{"n_layer": 10, "d_model": 128, "n_experts": 128, "experts_per_token": 2, "d_shared_expert": 256, "router_score": "softmax", "balance_loss": 0.0169, "balance_bias": false, "lr_router": 0.00205, "norm_eps": 1e-06, "optimizer": "adam_variant", "lr": 0.00189, "seq_len": 256, "steps": 5590}
Below are experts of layer 7 (counted from 0) of a mixture-of-experts language model. Rows are named router (the router's row for the expert), up (a neuron's input weights, with its number) and show model dimensions 0-127. Each number is 128 + 32 x the weight over its row's rms, rounded and kept within 0 to 255.
Before each expert's rows: a language model's description of what the expert responds to. This comes from a sample of Wikipedia text that the model never trained on.

# expert 50
What it handles: Line breaks ending list items, infobox fields and discography lines, plus section-heading markers and 978 in ISBNs.
router [ 76 138 150  92 139 109 180  72  93 126 114 142 153  93 135 140 123 147 171 150 147 157 103 174 158 155 113 122  60 148 157 112 135 179 115  77 137 154 143 135 127 128 102 124 105 124 143  75 183 166  64 183 123  79  87 185 114 148 102 112 192 201 165  96  94 137 188 135 197  94 149 160 142 104  59 113  96 149 132  89  92 135 142 101  70 126 140  77  61 139 101 144 132 140 150  76 124  88 165 128 132 121 102  93 113 119 161 128 131 170 128 146 154 157 162  98 152 119 143 108 116 141  95 110 121 190 141 166]
up0 [ 87  90  65 134  85  61 152 100 176  96 151 105 147 131 102 130 103 137  85 185 108 112 150 134 118  88  78 180 137 204 109 106 117 102 129 167  90 131 152 105  28 140 102 125 130 173 118 133 107  85 152  72 133 121 149 165 166 177 132 113 121 102 149 127 212 124 118 134 114 144 115 129  86 160 158 117 160 109 120 161 100 138  84 154 151 160 116 172  92  61 116  88 177 118  98 174 128 104 135 156 126 160 174 137 125 165 144 116 164 125 146 113 140 197 157 148 120 110 147 143 100 130  81 175 176  88 143 122]
up1 [ 66 130 147 154  83 115 118 148  75 110 130 160 104 129 121 106 162 134 140  86 202 150 186 119 132  88 169 117 112  83 146 179 189 118 167 120 109 175 139 101  91  84 187  96 162  81 196 133 165 168 174 161 101 149 106 136 138 176 106 150 176 107 121 140  79 124 171  83 139  60  98 100 141 139 124 162 163 164  91 103 102 139 115 132 121 119  98 142 166 132 163 126  71 133 146 111 119 153  68  83 163 149 123 150  96 147  88 165 190 165 153 145 141 139 110 159 120 116 126 117  85 122 103  78 131 178 176 146]
up2 [164 106 145 122 129 111 118 152 117 186 100 113 152 154 136 112 164 132 191 149 118 132  16 106 145 148  97 158 179  77 167 190  53 102 158 171 152 107 149  79  88 114 126 117  95 105 182 144 110 123 115 176 136 205 159 109 163  89 140 172 124 137  99 152 101 114 148 155 137 109  94  90 167 116 142 186 154 186 125 149 185 145  95 178 133  94 125  84 143 103  75 140 128 171 148 129 145  88 125 103 132 162 101 174 177 112 103  99 151  79 180 138 120 137 143 130 133  99 151 152 121 116 113 102 173 105 124 128]
up3 [ 77 162 138 153  99 124 133 133 121 172 181 127 122 162 110 110 125 121 139 142 118 103 130  95 139 170 134  63  62 178 135 166  63  87 112 179 133 103 183 145 149 129 151 104 183  57 133  83 151  50 125 133  87 114 161  88 159 124 124 109  85  79 135 120 152  95 139 112 118 138 122 129 125 156 108 158 153 157 131  44 134 124 205 134 115 162 185 111 144 147  91 101  85 103  80 126 154 148 120 113 120 142 104 112 159 206 137  94 134 117 151 107 150 126 120 160 213 108 103 107 158  64  94 141 116 130 102 107]
up4 [172 147 129 160 156  88 148  92  91 121 126 145 131 135 126 111 118 142 180 113 152  89 158 152 205 142 107 157  95  56  97 136 146 160 120  92 161 187  70 104 137 114 161 142 158 116  60 152 109 131 143 171  94 174 146 122 135 145 119 158 115 164 167 149 109 115 149  88 154 106 117 100  70 116 126 125 164 126 107 112 127 129 119 158 115  92 161  84 142 157 109 103 141  70 170 125 167 114 106  76 177 118 134 101 163  26 116 150 122 110 144  97 152 160  56 126 157 166 192  46 148 142 124 127  63 138 147 135]
up5 [ 95 105 122 107 153 181 121 132 100  62 165 154 111 109 173 153 134 112 131 125 210 163 153 159 122 123  74  99 151  48 146 178 105 105 123 169 167 124 160 119 121 108 122 117 112  98 182  98 141 130 155 144 152 149 148 106  86 165 150 159 136 105 141 102 198 162 143 111 153  80 116  95 150 159 120  76 126 205 108  94  55 120  87 136 113  95  87 172 128 113 125 155  93 134 141 111 115 146 135 147 160 108 119 153 161 113 104  94 191 149 121 106 100 139 135 157 193 169 140 175  72  61 116 150  76 149 166 120]
up6 [155  95 113  85 151 139 134 105 169  80 137 136 111 113 159 135 164 134 138 173 140 172 118 136 166 110 102 183 107 162 198 103 118 110  44 132 150 103 128 148 131 169 113 162 148 152 103 137  84 129 159 107  79  62 162 112 124  85 160  87 117 161 127 116 194 150 120 193 125 139 128 110  89 143 107  72 120 130 124  66 114 122  73 116 153  84 124 145 156 127 144 109 199 161 149  62 172  58 157 160 164 144 138 135  71 102 128 103 140 186 157 138 114 103 156 117  91 130 120  58 162 122  90 128  82 130 162 113]

# expert 51
What it handles: Line breaks ending infobox fields like population totals or taxonomy ranks, Markdown table divider rows |---|, and bullet markers such as •.
router [ 96 124 151 159  96 135  85 100  99  92 125 171 141 137 177 153 169 142 143 157 149 127  71 192 129  96 126  98 105 131  99 157 136 154  85 161 148  98  66 124  91  95  75 144 172  88 131 125 160 162 130 115  96 146 109 109 154 102 148 156 118 136  95  62  93 174 149 158 148 106 164 113 166 187 138 141  90 147 186 120 153  65 151 174 139 103 149 116 134  62 123 101 194  65  76 116 109 120 185 171 132 128  90  97  68 162 171 105 132 126  90  84 128 128 145 101 122 139 127  91 140 112 162 142  79 146 124 194]
up0 [107 141 166 124 114 129  99  96 112  79 160 118 134 110 125 142 111  84 127 120  93 109 114 157 149 152 131 181 126 134 163 151  99 125 125 159 101 162 114 159  30  65 160 144  85 114 133 120  98 141 113 198 124 109 129  95 176 164 101 128  80 155 201 179 138 201 159 119 130 114 110  81 146  96  98 143  85 115 125 150 105 101 148 166 129  86 131  95  66 171  96 147 137 130  92 160 154 178  78 192 172 145 133 143 111 124 110  92 142 130 103 145 159 181 142 127  85  96 210 127 142 117 164  80  75  97  93 123]
up1 [206 170 140 143 133 143 135 111 153 143 136 125 149 117 107 137 130 167 159  86  86 109 113 165 134 146  98 137 151 150 126 128 117 131 116 116  66 109 142  92  59  69 133 119 141 139 178 147 105  96 154  90  69 167 160 124 161  74  55 148 161 140 196 164 195 144 113 148 110 128 104 130 125 117 158 151 122 169  57 123 126 143  95 136 101 115 173 115 146 122 122 133 100  84 111 107 150  85 163 105 148 137  69 184 143 144 138  82 116 178 110 140 176 124  74  98  61 124 178 138 151 156  65 170 103 193 150 122]
up2 [129 148 140  97 111 164 100 194  80  81  93 143  92 137 120 142  98 120 154 172  62 161 149 167 136 163 147 116  94 216 135 121  89 159  67 122 188 149 162  93 130 178 157 114 156 134 109 112 135 109 115 227  86  49 149 120 122 167 128  70 147 124 137 105  88 105 154 130  97 142 132 140 123 142  79  88 121 111 193  89 147 132 133  91 107 103 132 125 101 121 103 146 147 131 111 141 102 191 145 181 130 122 121  82 182 152 109 183  70 138 131 102 113 106 155  65 132 124 112 141 121 163 157 138 134 162 128  96]
up3 [ 69 120  33 130 106 128  98 185 127 119 140 102 196 179  98 124 131  96 137 138 146 180 141 124 123 114 142 160 110 137  86 115 150  99 106 108 125 163 167 118  84 162 152 101 150 125 119 169 196 115 137 130  92 137 109 136 153 175 137 103 111 163 107 150  94 126 144 108 145  95 112  61  95  90 109 176  81  90  84 193 131  95  84 125 158 109 131 142  45 191 109 125 131 106 121 146  72 165 136 171 130 143 106 122 188 149 136 120 112  94  99  89 114 106 110 172 152  80 100 121 140  50 114 140 114  68 110 137]
up4 [125 123 111 105 106 155 109 175 129  33 120  97 166 139 115 128 169 117  62 102 159 181 100 109 160  80 106 175 130 117 159 177  96 147  81  96 149  64  72 108 129  83 150 100 106  85 173 130 127 128 128 155 124 132 172 102 150 143 113 113 112 144 135 111 140  75 144 160 133  83 106 128 149 130 103 165 146 120 120 108 146 119 108 111 126  68 158 144 125 137  81  97 168 119 116 112 205  87 162 127 134 142 181 111 124 173  85 174 154 135  71 140 150 118 116 112 148 131 170 173 186  46 147 198 129  77 163 134]
up5 [140 126 155 110 126 193 146 125 134  83  88 151 165 118 120 123  81 129  89 134  89 112 153 124 128 113 152 205 129 140 109  82  62 170 106 119 130 105  58 107 142 116  76 119 205 161 133 132  80 121 116 188 156  81 166 128  99 150 154 154  99 151 137 164 113 132 178 196 132  90 130 158  94 131 114 108  79 142 157 137 164 176 150 152 154 110 104  52 117 159 137 120 117 153 182 118 113 114 144 178 144  70 116  87 157 210 131  73  61 137  62 134 113 148 158 117 124 139 111 123 131 130 121 175 124 135 135 157]
up6 [109 188 168 106 167 112 138 104 140 106 111 108 149 138 198 118 131  65 209 118 124 149 142  98 126 193 132 154 115 114 152 124 188 127 143 131 100  64 100 156 118 135  92 187 214  84  86  97 150  92 125 153 105 148  88 161 173 152 120 166 127 142 106  99  94 180 144 126 124 137 105  94 133 156 146 146 187 112 131 127 144  74 177 155 103  91 154  65 171 144 146  85  96  97  68  92 129 202 128 158 143 100 138 104  96 138 125  96  82 125  84 113 122 161 130 102 105 177 138  92 106  92 118 132 101 142 134 138]

# expert 33
What it handles: Line breaks and == markers before new sections, and heading words such as See also, Career, History, Personal, Ownership.
router [150 157 117 157 126  88 114 120 125 163 130 128  88 132 150 149 160  65 217 124  99 179  87 200 108 109 123 172 143 147  92  59 116 121  76 143 119 111 156  61 185 116 110 165 175 118 119 140 158 157 127 149 112 115 146 151 100 136 121 132 172 176  90  94 142 165 183 129 154 103 145 169 124 163  74 134 170 122  91 143 119  94 106 135  57 158 104 104 102 130 183 113 124  93 150 110 114 110 179  78 153 134 144 158 126 177 173 172  80 117  90 142 145 189  94 120 123 137  87 137 108 148  97 166 126 157  74 156]
up0 [111 125  93 157 124  80  96  89 110 121 145 157 119 119 222 114 127  75 154  62 160  94  82 217 133  50 172 125 142 170 118 115 109 131 115 103 183 147 126 150 115 162 145  96  76 132 155 139 143 106 149 154 146 147  90 164 132 183  93 164 103 136  70 149 192 116 182 110 157 152 108 161  95 156 145  82  76 108 144 187 106 118 126 131 157  83 173 137 150 155 131 186 136  99 145 145 135 130 135 190 151 114 117  63 155 153 131 141 183 120  79 114 118 120 113 134  97 172 169 146 124 107 134 113 106 145 126 116]
up1 [198 133 164 127 129 103 156 128  98  38 126 106 160 123 157 133 125 126 201 102  84 120 105  93 111 192 104 164 129  87 102 179 101  76 135 121 138 123 111 101 126 186 140 124 111 140 138 120 112 145 119 148 116 159 108 122 132 145  93 110 144 127 121 117 113 147 149 140 156 120 107 107 134 185 103 255 140 158 124 204 144 154 159 124 110  56 141 149  90 124  96 130 138 112 169 101 153  95 154 143 109 120 124  79 110 178  98  58 128 145 216 139 148 149 139 144 131 177 128 109 121 110  80 126 133 186 138 128]
up2 [ 78 141 106 189 142 147 159 139 150 100  92 104 115 175  98 134 179 118 164 154 112 138  68 187 121 120 114  99  95 136 102  57 128  98 129 142 125 150 125 129 124 101 130 158 107 122 207 122  98 139 139 172 137 133 130 107 153  83 157  96 151 129 103 168 128 157 120  91 124 151 158  83 149 127  93 157  89 181 210 131 104  41 124 159 134 174 147 135 152 113  95  68 163 129 124 131 102 121 101 136  81 100 107 115 129 114 151  34 188 115 180 118  82 181 156 121 145 189 126 167 111 113 161 130 140 103  94 155]
up3 [128 170 122 184 144 135 156  39 104 133 115 123 131 122  84 126 174  85 179 135 107 159 132 167 133  95 125 145 118 123 115  48  79 144 120 192 113 130 122 196 150  93 105 138 146 161 150 146 132 155  93 132  65  77 123  84 103 145 115 151 149 163 138 112  98  77 105 120 130 122 149 133 105  76  64 122  46 164  84 133 134 146  80  99 119 104 139 133 102 193  89 119  57 165 119 116 123  96 137 154 226 123 112 149  82 150 155  96 125 150 105 143 147 148  95 137 114  78 115 156  98 113 108 149 141 144 165 134]
up4 [144 140 133 125 105 139 118 122 129 167 155 130 105 187 120 129 107 141 101 137 146  81 130 174 156 108 104 180 119 102  61 141 183 158 158 138  97 182 190 121 122 123 176  85 108  66 158 139 139 158 116 129 125 159 132 148 140 173 151  87 150 104  75 139 138 144 108 144 113  45 109 122 162 169  94  85 182 167  74 151  99 100 109 167 117 130 108 133  99  70 140  75 139 131 124 221 207  87 130  98 110 154 158 154 121 181 121 138  66 154 124 140 136 191 162 135  66 138 139  89 131 135 141 129 134 124 176 126]
up5 [123 146 175  99 146 148 105 112 112 146 101 122 128 141 133 136 138 140 177 133  92 148 145 144 168 144 127 151 156 152 101  66 128 144 120 121 165 146  67 142  94 196  88  79 155  94  89 167 134  93 168 108 117 199 137  67 149 141 130 136 102 109 128  97 121 206 127 134 122 128 134 132  99 122 151 162 216  85 161  97 104 181  45 114  89  94 169 107 130  73  55  99 147 132 106  74 152 101 129 153 179 152 112 103 186 144 167 118 140 138 149 102 132 142 121 141  76 119 121 166 171 202 133 151 112 149 103 106]
up6 [123 110 147 128 120 127  93 122 122 194 140 120 114 137 104 124 122 125 136  82 123 120 174 171 150 127 184  94 160 132 139 107 102 135 167 141 153 198 169  97 158 130 162  57 144  95 108 104 136 155 108  49 176 108  80 118 106 171 188 140 107 104  86 154 179 178  86 129 128  70 110 122 142 130  87 126 177 114  76 152 105 164 167 115  89  86 163 149 113  56 183 121 130 110 139 143 122 156 118  96  92 126 188 114 114 130 127 125 120 220  56 137 117 158 165 114  91  68 141 152 110 124 140 107  94 109 110 138]